From a checkpoint of a small mixture-of-experts model trained on Wikipedia.
Experts: 96 squared ReLU neurons an expert, 4 picks a token, a softmax router.
Training: a variant of Muon for the experts, 5212 steps.
Below are experts of layer 5 (counted from 0) of a mixture-of-experts language model. Rows are named router (the router's row for the expert), up (a neuron's input weights, with its number), down (a neuron's output weights, with its number) and show model dimensions 192-255. Each number is 500 + 25 x the weight over its row's rms, rounded and kept within 0 to 999. Numbers have three digits each.
After each expert's rows: a language model's description of what the expert responds to. This comes from a sample of Wikipedia text that the model never trained on.

# expert 55
router:510447505467517541472501480520497488485516508528509472539488507478516482482463502497494507477450468496509485499537475466502464499509522516544456476482547513465466523507492470519470497469507499
up0:539517460511512509580431510489523516490460486506499495499500500462493505534468494478484543485500495501494540447467525490462474553514506511510495496508503489492476493498509512483486505457486507
down0:478512501483497515469535502508511537493476499529501486476484479526525504532516506520492546521502473506521495488514570508476470467471478493533458519518550460529512503491494455539507532521452485
up1:508465448492504502500530454551512516525496454497530503505499502488484510491497532495525493483528463483496498533455479490505464501547459462503519492521520504480439535459508462475465517465513528
down1:516558516523509487458458447449510465475511515485496453512501480519503540498478530498501474538490500543528500488500509491558506503505512468489504531484428546464526491496496515495515517506509473
up2:537526477523494489474476515559463529524455491503471508483498543503513480486510485536482511518531466520528533485481515529473483526538495502511506515493528509477512507516471519512480518473482525
down2:529544525468503500497512521509485498525528513522469536446532492493501480508513511472490509500523481482472512544513464502488464518491506526440513483472487551483518519431550508506485503500512492
Sentence ends and headings. Line breaks, sentence-final periods and closing == or === of section headings, such as Plot summary==, History ==, ation., ing.

# expert 29
router:501459466469478509470528485505482511475543499529526481508484543512502495488487532526526465476499468521554465496543463513445469529483522522523480501494530516488511507495513471527449506457494523
up0:522464509509492502516484509469438488488469502422488530461551487522532503523498511505495510520535541523497488500470508496470498492520484531462475531474500505455505523470504538459472471473505486
down0:504484487523461514527488507503476455547526512499512469501519458487498483489494523462513498474481485469491461472488552503501516493509503473534481478483487553501503465473499486516526497521494463
up1:477503501464488537517483524495497519511530478522500526527470511466496481509489508519498535496504490534488521483492452483508526507503495496501517553534484550538522500488508495522497537465507502
down1:475493533530489527486469472481521553462467527512520488488512535500458454560509522518499463498517539481467494515480538509494509462514513453481507485462479478488521505499521502475528453506529467
up2:537537555538487480495510498490498489507506511530525514435507514510501480534528503490522510482540520480495519509531524457483522526488486496495508504481464504524535479473493525517493481509500474
down2:509500524519486525483534525479537500492502474502514501464515486513453491479453502462515479547535491483478471507479521490506495499466554506495466503468488494521464495536500491524514547455527503
Infobox and table fields. Dashes, bullets and field labels in infoboxes and stat tables, such as Time zone, Summer (DST), Kingdom:, Preceded, Turnout.

# expert 48
router:521463500471495499489506499514521537494525479531487457542460505503542484463459504519516471478458467519501500463518461476482482495508528523521474505497563525483459509513518480516489501483542499
up0:506494479469495526507507485504502489474501524506539530484540491508493497528512497498511495504481496533506502523486479498472510511538530473527535507510489474455483488529510478455501486506556492
down0:492471481530501497502550525508484511512485525529467512463499497513527524479507505475555495520518504504530524503508524508489491510476490511460465505468517541491497497503500514511478479477500504
up1:527505509534518459487471528570519503475502471479476497518477464486499534495513485455475527499532458507523451487472503493496498523516489534531510551482518501536493458505536479502468521451519483
down1:503479493514532486481516485512456516489489526536518521423533553485488493493502561500506497488508453507466470514571530500507537530504504484488506495508489455528512466527525495502473548489548498
up2:519467543494583491527521496500496493491484498483459519477504469507521479476509505507525489515491499505510525503484557482519491541547534498503520511462467503534507485509503463449511505512522503
down2:531491484496488436481545511507484489509487451506470490507495514494497477495503494484505501509504466519543489526504579492462508490482475526523481492462510493447476470485482458545496549508523502
Table pipes, time words. Pipe separators and numbers in tables, date dashes, and time nouns such as time in for the first time, years, century.

# expert 22
router:492441483460470521465510485509484521479497517523498505521475502490521468482493520511501491482469467512523452473542404483470444496518522476506461531506495527494488515511528434519486509463521530
up0:512470513495540468498445522482469473517538486459535534477498501484537499465478530485507488468486478513532532506529503515494518509526504491475510501580503522510513502518500475523513478529544457
down0:508514489465522514493540517482493500520448508478489489509517505451494480545457494514526467497498482474505500502521531509471547508519499515530511510489499525465510481520492467454488523525515514
up1:519511501503516455519497501522507480532511528466537503486491545488522454535489488481483556524472523514492466491512530468483507505480508507516498503502485530551538515502540495490500478516501448
down1:466499425505492534512486484490532518471474480546434489482498431450484534447521478538504516542531521487492532419519497483507515474490488516494513451532523476508491498486524522455568507504492515
up2:492516476527512487481490523520516516481504491524477475489492530470521473470493450508494514515475535527497497497491507463485509490490495499509494512486516480520462481483499555514488516542515498
down2:505516523530495478496508460547478504495510496446505494531463505525492479483529535437505506454525529473472514533511514491504528502453513503513530491462502477487503458541513458474517516520456528
Infobox field labels. Colons, labels and line breaks in infobox-style key: value lists, such as Born:, CAS no.:, elevation:, Website:.

# expert 12
router:449475472495460501486533472495541544480517515543492459531489489452513445476448492505506523489506485497484485467511475470466454527491532522529543511511531490456492491528510465495507537480511545
up0:523490531499547485480552516524479538513526505487520520494478503501455492523495493473508475516535462536514478514494543529488523520497489514490525538485518492489491514465548457464550511498495522
down0:461475508513502438492495506542471533496523518483484517515540523447499520478500459542463484488480494535467423467526519497488488489521478533503526506529533501529477481516484467483505488485481512
up1:523510462479498482479514470457512511508497503523551457509522481485508499493498505506476534491515462556545510490499471500504525522485494523450458492545504471481475456501477465513473505528512534
down1:502487520496518503476521499510455512499505510461474542503511494482498458492526492534521502488518532473497472487489505529513518495547530508545495502498502521448468503505467533446529469513504521
up2:449491494499548512497482520508484504525546514496483536502533454520520497485509501476487505552512494508483535511499495489527517503505531536478483476592511553513470542576516494483497533486497501
down2:512447536495534512539508496507504445493516511465524487500475527482516499502488499443510515540510475499513489469524486470490483452519546489532533495519521503541523502492534539474510517523465484
Conjunctions and connectives. Coordinating and linking words mid-sentence, mostly and, plus of, than, as, or, but, however, though, as in three and a half.

# expert 5
router:506479481448468493471529469513487493522527521522494472515468508460512471488483507485492484494492483508507455503552476476503503518500516529522475506529546505459520537515501494497524503477519506
up0:573526487486507500474539523477480479510506518500507574519516452504473498488527501529542487470474466482462490499472495478499455496500462514526473548504491477520484505492437530451502522506533484
down0:511550512484532477515521487485504539502528479565483455516498552514527498492503513480496516511491477531515439491472492503516522531523479496498480483511486558502529525531484467508515517545503485
up1:504505468505502535489453535496518524495483435518472514494525494502525484476510480476480507550554559533513524515500497521543515498491499512491537532523515497498482554523507507547483466482470518
down1:504493478484492479534501530482493480507498517482561495513470460501470527500501506494513479508496527512524492484483468491451488534537557524496486509490449450481528491508516511521509526520475510
up2:499489490550516531515515523492464501471527511497541533488510457484476519481475507492492477525456507542464492463491512491542520503491503464487489537486491479504504509549480478480447490532466493
down2:510511478485530522455490470515507514504475532495500526481525499549488497486456467488503506482528513475497524510497481484501443509513501489506508549530513516506511493550489455535523453468529511
List dashes, agent prepositions. Leading dashes of infobox or list lines (Type:, Starring:, Recorded:), plus "by", "named", "called", "elected", "released" after passive verbs.

# expert 35
router:488508500486484501481509473484533514472503535536516458515475488517544466492471502497502510483497473498463484478527469458454479501506536503510505500513530491458470511534492470485489508494533506
up0:479515483481496452458498498484514496536514540440530502513503531560502493478491499530510486463546493442569476529518499531508496528483447454472460509478563476480501472530474498508526514488496499
down0:493515498491514528497515511499516465518537455549520531478470515497468489513540492484493484492494546470502487454480539466503476409480496509533561501486452541529485461499496497492455474500480455
up1:530467509506495526444524505494472474509460471508544520504479522496497486534522503501522485510491517511485488531490526480515476516504535498487483515505483466472494513544521488508468555520540464
down1:486511495480515493508498465491450473466451527541478524467479490446493535493482506496510471532484513515504468516522496445479501491533513498483489491522497503534485468458475520505479469478481526
up2:466489470478493533512510481529531502496494526457526511471515488512517507500503506501492535512532526472505493472485519504452489511522512485499498520479504502494504499442509531490490468517506511
down2:499507493498497497494507494505476503477501479493511490530485509471512518479485507531517511509515512470507462483474521528481548484506480475562532480504505494492493460562501459508532509523491506
Clause-linking function words. Relative and subordinating words and prepositions opening clauses, such as which, that, when, because, after, moreover, in prose.

# expert 52
router:501497504485482519474531491510531522469513513552492442546468498488535491481510526504507484485495461513470482484524488481468473490487523544526482487519541433484480491530512503554468493502512503
up0:506517485503477525493493488508521467542495546500531502514530453491538539500518507502474484513477498506458491479503515491519514495503510503514504481514455476484415471499495542496522473534507522
down0:536491488468474515500473503502531514509482509519480519525476547463476501515467481485518518531524478500511499514566474489486519549462535505503519504472514542534523516503515500464498525539478502
up1:493504495501509491480473460455498493494500524455489544441491570506495449528542509503537536514465505513531480478472463473482463533483474472502502539510467490509475540498505504519528516445521549
down1:540527502526492450486511531549512501537507489566527469490513504477483490479488506530492457505486474485499517484483472509545473473499473495514458507496459445479475460523502490517552472490496499
up2:502509497501508547549479513477509522466548495497489508438511479480443475501517461483501493490546511495495518504528546512502501493469459541496520475472467518507514521509492519487527469493504494
down2:491477512517471434461486501478528485475458523529540482505464463527517488493511505482526521503445488516462496509448486563502518522494499506512527518525507515489473470538513511546476509502514467
Prepositions and time conjunctions. Prepositions and temporal words starting a phrase, such as in, from, after, during, until, upon, mostly in narrative history.

# expert 30
router:481455480475479486485534498518538528486508488576490495505468532485492485456504528513525490481501476494519462473519486483485456485498531516546502520489528502485503496487500454517495513473481510
up0:562490527474508508504524486498434517521417465485523484503521456525505496522478472486499484506484489524466522480512469476498494532490498517480484486460538487493482451468515502497499504504498515
down0:518507500529466507473474496519475546498542538507513525490500480450494508504531489512506502509476474484528462514501490482496503481479551516500545506493493505529479516491496488538529510495476492
up1:498491493555483491480486490507541490499474505527493526475492533509480489510526452488485505473589495501470475501514513509502492477463506492503537539479504525537472480511511514519501479511489486
down1:465475519506494480515507497505483530487548472523526510527502550490501493483521513473494504527514485488463514505478516514496497458513514492482500480498527524514468504494502486497498499518480486
up2:499507485475484471516474550495485477481489477451473510517451488518482424486507501513504475476506542514481458468521557503516523526511496509521522484482507473511480455461485501488486508471501499
down2:497521502496494473482473519520572495486528505509488475478512509498483569489530498507472500550492510496507490529522525464552513506465511523514539430485538561465497529463468510513488476505497512
Ic and national adjectives. The piece ic inside words (auspicious, efficacy, Syndicates) and political adjectives like national, public, European, Labour, official.

# expert 63
router:486484477461489494490527504501481504468529510555518489550458523491525486490492522529516487508489468509482482473481463502472474499505518511502470478503537512494487502542526477517484494439515565
up0:553495555483474515525540512512499506506502464505508480526543469504508491471487459460534486547493528522514502484468519477502491502487495502495483485519509475460494488516530515452546503467523536
down0:517519480492509504502468489519536500480475538522509502466443502470477505458523502492473491534472487534479537490541530506571515511479487505513493501484504482537478467506548513470516530526486506
up1:489475502504506493512474477500512518485457501463533449513494497583455525491514527524497537548519471514491499499478483501511575519526469484518498486502510492489518541505460487518511507483504515
down1:520509480486429547484457492502521538487514502503499554492469462467507524520556465530490458513487524497534542512497549478535451438497540534486506534511487480535493466446493500478532533503533496
up2:524502475472499453509484505510537432508502463514492505481516579518580494505491513478468520469490492529507510555524509509487470536510516523478506511516509511528470496491522491483522493510486514
down2:513442482550521511509490483517547507502526486500490507453480514544508545478449469518474546550478478465465495472457498533449518521510485512479551482465460508520514515475581501453496496528505493
Infobox fields and list separators. Line breaks, pipes, and infobox labels such as Genus:, Released:, Majority:, Location:, plus coordinates °N and by in album or novel by.

# expert 54
router:487482477468445498481507472523506530497514483519487492516496530447525479451490524477555512496484460512504473479498450483503453491528538491528474507481538533512473504495496472522454503474466487
up0:540541512488487473532524474419492445526510494487452505477502507515524500532478498480534505527511560468513513492459498512560467506540492499480556518474502485475507524494477524479490490475484493
down0:534506475554493503492507514484485556484504475517543521539545513499498509512480436556493490486464465511543488516518517537459511472487506528529468484522531495488512541483545518475492520498453486
up1:472483472522482523474505511481495486454502505511490518531532511525529490494533528487452474546480513505537555482478481541495516503505482490488543492501484512514525496491478493448485469527448472
down1:515496489519453531474470456452493495499456453533511483509497525492498502519484470487493529509495483500494480449509549464491537527497494485488489471498528508525471495507455469539523511504505496
up2:457469487519494458455465513480508497459502497520515540532505511523478504457567429473466491454495510498494482519444510472509483519507508475508502511556452496501452502496501507505516533518533468
down2:522570471510523495519497534515477488509492499449497518550488498498520432478499535503485494532530462471477526481520506530510505492480523486495480541487525489526501521513490499540490524471516493
Mid-word pieces after f. Word pieces following an initial letter like F or f (ref-r-igeration, F-em-ale, F-ac-ilities), plus medal, book, round), Zealand.

# expert 58
router:496488474456499512461543473519516519492546509547516449540509494493555514460461537503498482472470468516481472503513446464488467503481531504519470489541548505454492509483527476552479518462529494
up0:512471511536512519518477517424521544500531473515490501492510471507487488484516522461483495500487540486482493551505551502499522497504516482517446506456524498516478527509513487470522503512495507
down0:499497477506516524553509461543480492502450502503500481496490481505467461519454473521530494522503505481503524472503507500492518493457532488485558484467477496495521514461489484496502503516536470
up1:493513509495497471481495469511539503510504519511474504532495506498521478533477521545493525520504454492487503497508487458496551517487485512535500493486512519478465520512489482482508506520502511
down1:503521500464488489562506522534534486490551526507545558485498511516458516484502516486495480537515458524475501466519511490538504492522485479522552517509471480497471435516491438483512496483447535
up2:468517485557490494494486457498477497522488467476509512491473536505442503508540517503466502498504498557467486493513465543473521509488514473489531506512471478483505510504502531461546526488533505
down2:499478516523504489483482526493477501498490497508478488536482542514474449509473467530507472475513505480546510527475498518510462502482475497559510506486491522532479486529501492493496483497496526
Past-tense verb endings. Past-tense verbs and -ed, -ized, -ered endings in narrative, such as triggered, garnered, began, took, announced.

# expert 31
router:527470505445469469490524465509500506486522506506542478554478518489513469521489484510539487474473506495536482476524480452476486518511542515529486509519551488452471528512531481496478523469503517
up0:510510475508491508529519483487512468503502489498469556534543519479509488487466458454487468511519537517508513523497507512519477518491517500504484509516515543518480512504458501512499473494482442
down0:499502480484482531517541460490505462525515527496489492516530518519487530490525538454539540509484517502474532533477516474496524502480499467478505475559519501508430482524555490501534509486476499
up1:532472485493509516479520532461510526485488538521484523521496486460542492538501455522477551473514525507501464515517522502474488474489535480488446467528487501556501497473493528471483502489529515
down1:468500512446475511488501525489530524540503528473555486521468536491513497514565526494450487470508455500496501468499495484524515511468535474496461480489484520501517490494485485495463516509484517
up2:500488485482553500490464444449512506502483453450534508518510447492458497531503457516502501471495498508536520496462472511517534503546530524479508506490501524506491552497578488500501514484497487
down2:506507510553548501545471528533499506451483491518527489544508553522501513518530478532524508458515490480486514470456475501476471472490524498493500543500492484512563517489499511501471477514539491
Section heading words. Words and word completions inside wiki section headings after ==, such as See also, Early life, Personal life, Hon-ours, Educ-ation, L-ines.